config.yaml
moe_layers: [0, 1, 2, 3, 4, 5, 6, 7, 8, 9, 10, 11]
num_key_value_heads: 4
head_dim: 64
norm_place: "pre"
qk_norm: false
tie_word_embeddings: false
optimizer: "adamw"
schedule: "wsd"
decay_fraction: 0.947
decay_shape: "linear"
final_lr_fraction: 0.0
doc_mask: true
train_tokens: 769000000
max_steps: 3963
Below are experts of layer 9 (counted from 0) of a mixture-of-experts language model. Rows are named router (the router's row for the expert) and show model dimensions 0-191. Each number is 128 + 32 x the weight over its row's rms, rounded and kept within 0 to 255.
After each expert's rows: a language model's description of what the expert responds to. This comes from a sample of Wikipedia text that the model never trained on.

# expert 1
router [104 127  97 208  99  83 140 148 142  56  96  99 181 116 122 148 191 152 160 127 167 155 138 111 129  81  93 171 158 146  54  86 151 127 217 157  68 134  76 162  99 129 100 113 133 128  71 132 180 150 131 162  85 137 150 102 151 137 124 170 112 191 136 124 121  79 124 123 159  59 140 104 124 141  95 137 139 159 120 169 132 103 158 115 146 106 143  75 152 125 120 114 141 111 125 158 105  84  94  87  75 132 134 131 164  56 128 127 119 132 160 153 184 105 157  85 152  82 165 128  40 144 119 137 136  48 137 129 122 160 111 137 145 147  89 132 136 146 152 127 140 183 174 129 119  87  75 124 142 148 209 155 114 113 112 133  89 112 112 113 158 141 128 125 130 140 106 157 109 142 110  82  98 211 120 122 170 153 111 135 147 146 129 149 132 140 169 132  77 126  66  71]
Common function words and plural s in running narrative prose, often sentence-initially after a period, e.g. that, which, had, his, Originally.

# expert 7
router [103  96 135 154 118 136 142 189  96 107 122  66 100  82 148 145 109  95 172 127  78 153 154 123 135 113 129  84 141 135 125 112 180 186 151 148 150 134 134 152 142 115 125 141 137 146  93 111 115 167  47 100 106 121 111 103 138  93 106 154 140 148 161 134 178 159  69  73 103  57 159  88 127 165 107  91 152  84 118 158 189 175 186 112 122 124 111 142 160 138  95 141  70 167  85 208 183  57  66 159 123  78 116 127 124  96 142 150 109 130 157 186 126  92 115 187 121 147 146 185 118 139 106 105 112  81 164 142  92 166 127 126 122 128 112 174 135 152 152 136 169  93 137 161 152 177  61 163 132 175 155  98 149 134 140  57 128 107  68  84  80 187 161 120 100 138 176 125 124 142 160  94 150 140 120 130 177 122 117 163 109  85 108 112  99 112  96 111  89 142  95 116]
The word of, years and date ranges, and institution names in statistical and biographical text, e.g. age of 18, 2000, University, –19.

# expert 10
router [ 90 144 119 151  55  71  72 159  85 129 105 132 114 106 114  67 142  89 140 130 133 133 122 143 158  97 127 137 136 140 133  98 102 166 144 121 124 138  97  54 111  79 139 184 212 157 140  72 180 160 147 111  83 182 160 173 160 133 105 137 123 138 111 140 110 158 173  88 152  87 182  91  94  67 180 134 107 133 143 162 185 139 138 127 113 145 142 110 133 184 140 127 140 121  94 134 107  64 124  82 109 181 112 101 145  94 161 126  51 183  91  84 153  86 105 116 135 108 135 161  60 115 181  59 119  92 172  73 113 163 115 145 151 160 113 179 158 112 107 142 122 126 134 116 125 136  91 157 115 141 109 128 140  73 163 115 126 133  82 101 124 125 130 149 128  88  80 166  69 183 152 129  88 158 149 159 103 126 125 160  70 137 112 133  97 122 158 121  69 102 147  77]
Final s and inner pieces in infobox labels and table fields, e.g. Medal record, Details, Somalia, Un-known, Length.

# expert 3
router [ 74 116  67 151  97 142 100 128  66 136 134  73 120 127 107 119 147 153 123  77  87  72 119 102 153 137 115 164 120 116  89  99 139 142 121 143 151 164 125 100 123  93 100 138 170 112  99  84 156 105 168 148  85 103 133 150 186 154 133 118 139 151  95 137 121 148  43  99 171  54 200 102 108 124 120  50 143  94 110 143 184 193 104 128 111  74 149 112 136 198 112 120 103  63  69 126  66  50 164  82 118 109 125 117  56  96 147  84  64 101 123 160 214 130 142  87 140  88 130 170 128 136 109 119 142  91 106 146  93 168 133 142 118 143 100 142 120 139 142 107 146 162 150  92  99 127  66 111 168 158 184 153  97 113 144 103 134 124 131  92 104 127 143  94  66 137 148 129 123 162 112  92 141 199 113 137 160  92 119 125 119 106 175 120 130 115 109 134 124 133 107 123]
Derivational word endings forming nouns and adjectives, plus governance nouns, e.g. -ical, -ial, -ment, -ization, law, government.

# expert 2
router [116  73 135  93 133  67  69 164  72 161 147 118 175 188 128  95 149 160 140 116 132 106  94 179 116 112 129 129 142 139 131  56 121 193 162 133 130 189  98 131  74  69 133 155 197 147  84 158 164 201  86 121 153 114 133  76 168 103 147 122 113 141 152  76 151 111  94  86  91 125 173 140 111 120 104 135 136 100 134 161 205  95 135 135  86  85 101 146 123 181 126  72  90 102 169 157  81  80 125 115 155  89 130 132 124 121 183  79  85 141 119 100 173 144 135 141 117 107 148 177 131  65  56 131  98 142  90  49 155 168 101 140 162 137  79 139 111 152 143  85 145 118 152 160 130  92 115 158  94  98 121  71  83  88 110 104 116 119 132 124 121 136 158 119 132 123 169 132  86 112 109  95 123 128 136 145 151 101 179  85  95 138 130  96  96  87 126 121 146  90 166 126]
First names and inner pieces of personal names and foreign place names, e.g. John, Robert, Christopher, Miriam, Robinson.

# expert 4
router [129 135  94 121 173 104  98 151  99 141  71 134  96 121 110 127 126 135 103  89 149 108  78  53 102  74 134 157 173 124  99 102 101 151 122 108 158 104 111 115 173 112 135 151 164 139  61 128 127 186 121 139  86 166 115 141 109  91  82 198 107 189  69  79 143  83 133 114 147 116 168 117 103  92 131 100 135 134 103 157 165 146 105 123 120  71  75 126 149 142 137 113 132  82 106 168 141  85 162  98 144  92 131 107 133 134 183 117 122 167 141 118 133 152 148 145 137 138 130 164 113 119 145 129  90 102 180  70 166 198 135 144 114 120  96 162 119 153  86  87 141 126 230 135 190 142 105 130 101 148 201 106  88 121  98 101  93 153  61  53 126 126 149 104  77 133 185 136  98 162 118 107 152 105 163 215 125 119 107  96 126 171 145 131 145 142 148 130 186 152 182  95]
Pieces like in, or, ex, inter, win within or starting words and names, e.g. Fiorentina, rains, instance, Kevin, enter.

# expert 9
router [ 97 131 106 184 162 153  97 130 114 117 113 124  77 118 104 125 153 202 109 169  84  99 131  91 149 111 100  75 144  66 134 117 122 171 216 213  87 146  57 119  98 103 107 127 174 133 127 143 120 162 144 100 155  62  99 142 132 128 133 114 172 161 113 125 162 159 142  85 112  84 195  93 138 127 122 106 130 110 107 149 168 156 137 158 115 113 115 112 156 187 184 165 122 120  75 102  70  74 140 164 125 111  96  96 145  89 111 121 112 115 124 153 193 135 154 128 134 141 109 175 133 141 106 107 162  82 103 109 126 164 119 184 148 109  64 168 176 143 107  89 153  88 177 126 133 126 100 150 126 167 188 131  82  86 177 111 118 147 104 131 125 114  77 117 130 145 185 187 148  94 146  69 136 166 125 117 177  94 104 151 114 188 123 143 113 163 132 177 123 127  87  85]
Middle stems of Latinate words before suffixes, e.g. reconcile, incorporating, production, construction, form, creat.

# expert 5
router [133 138 130 158 106 137 144 154 155 143 106 139 138 145 194 139 164 127 111 136 102 133 138  62  67  82 107 134 207 133 138  76 117 241 201 154 124 127  81 157 110  99 142 147 175  91  80 112 133  96 133 189  94 115 144 116 131  74 112 159 128 125 189 122 177 146  85 113 108  76 182  61 114 137 156  95 155 117 150 149 138 119 104 138 151 129  42  77  95 155 106 153 134 113 163 161 122 113 101 118 161 178 130 160 140 130 143 104 103 101 101 100 106 159 106 127 140 140  93 147 107 132 100 149  98  78 120  75 125 110 115 132 139 169 131 131 196 126 129  91 172 160 166 147 155 151  37 132  98 131 124  51 124  91 109  93 108  71  68  74 104 111 108 155 122  82 173 170  54 119 104 110 140 120 132 145 134 135 148  97 122 149 126 107 132 162 143  98 138 164 122 115]
Periods after initials and abbreviations, opening parentheses and quotes, and word-initial capitals, e.g. A. Henrich, B.A., Inc., (Muse.

# expert 6
router [109 127 107 181  96 147 165 181 178  58 133 112  93 127 120 115 170 135 114 138 100  66 124 127 134 114 148 184 169  94 142 119 130 160 208 157 146 154 114 137  87  79 161 114 152 109  75  86 150 164  92 114  90 133 145  82 170 107 127 102 191 118  99 109 152 111  82 106 143 124 126 110 124  76 134 129 139 144 143 165 121 122 187 189 135 103 129 109 117 172 107 114 150 120 141 154 111  85  62 108 142  90 156 153 127 109 146  97  82 142 127 158 147 136 187 159 127 163 109 150  37 138 105 111 189  70  90 138 138 176 108 176 155 124 112 137  97 160 138  58 131 190 194 170 157 114  78 148 145 101 255 153 105 142 133 128  96  97 156 135  95 110 117  96 135 130 141 168 162 147  86  89 118 171 122 167 147 141 111 157 164 149 113 152 119 130 153 109 144 101 150 135]
Past and present participle endings and common predicate words in verb phrases, e.g. referred, playing, liked, known, used, well.

# expert 0
router [115 159 108 121 138 158  64 131 127  86 129 136 117 137 178 148 142 126 140 127 105 141 158  88 197 135 138 102 133 171 153 157 111 167 151 150 155 115 100  90 102  39 157 158 153 172  58  99 101 139 133  95  49 128 156 119 166 122 135 109 113 177 151 174 131 125  79 120 132  42 169  97  74 157 132  38 150  85 176 112 114  98 125 156 148 137 111 125 108 144 170 144 142 163 177 105 138 114 141 170 126 100 121  91 160  79 170 161  89 136 109 132 142 150 136 125 175 125 123 181  99 140 130  89 120 160  68  95 146 158 128 156 174 100 136 119 102 175 133  97 165 145 179 114 100 122  51 173 104 121 143 110 107 104 155 117 127  75 146  91 118 172  97 178  74  94 157 160 128 157 149 120  66 186  87 143 145 107 131 130 165 123  84 119  55 163 167 150  99 149 130  99]
Capital letters and short pieces in codes, abbreviations and table entries, plus heading markers, e.g. IND, DNQ, ==, Glasgow pieces.

# expert 11
router [137  89 149 117 121 127 119 160 127  91 119 123 111  81 131  85 135 154 112  96 124 111 105  96 105 109 118 135 202 114 119 156 122 185 146 164  66 172  93 174 150 124 131 126 155 123  79 137 148 187 127 101 120  87 129 143 124  76  90 120 127 132  86 153 125 104 146 149 142  75 140  84  94 110 163  87 135 128 163 141 149 139  78 142  51 129 168  93  77 154 137 123 111 140 167 218  96 123  79 157 120 126 130 170 135 121 160  85 112 142 160 102 136 153 182 127 144 121 137 156 110 170 120 125 149 149 183 117 146 177 108 104 143  68 123 189  91 105 104 134 210 132 204 157  92 133  91 176 141 142  97  85 110 108 125 114  91 115 108 109 130 115 129  80  39 100 132 175  75 170 114  79  93 130 130 123 195  74 126 120 169 142  73 161 126 170 180 140 171  86  80 150]
First pieces of lowercase common nouns after the, and initial S, N, ch, pro, e.g. network, sales, border, preservation.

# expert 8
router [ 87 151 140 111 120  98  35 158 135 105 102  81 104 156 120 133 132 158 190 114 119 105 131  93 158 147 143 122  95 150  73 142 122 167 151 163  88 138  84 114 135 146 139 206 244 163 120 117 163 121 111 161  73 143 148 145 138 132  82 105 132 146 103  80  94  98  78  72 108 113 154 144 146 147 122 120 146 117 203 150 182 141 123 176 157  76 167 129 105  66 108 121 109 116 148 153 131  73  86 131 101 103 137 112 210 105 128 106 112 196 148 119 169 124 148 130 130 153 116 136  96 166 106  73 121  98 135  97 112 112 144 134 136 159 144 170 140 177 175  82 139 180 169 122 141 118 121 150 142 163 168 105 110  43 145 133  81 112 135 101 118 136 109  88 121 182 146 137  73 106 151 148 148 176 119 146 177  75 133 104  81 166  91 119 101 101 109 119 138 129 137  69]
The article the and table cell separators in wiki tables and sports standings, e.g. the, The, |, |---|---|.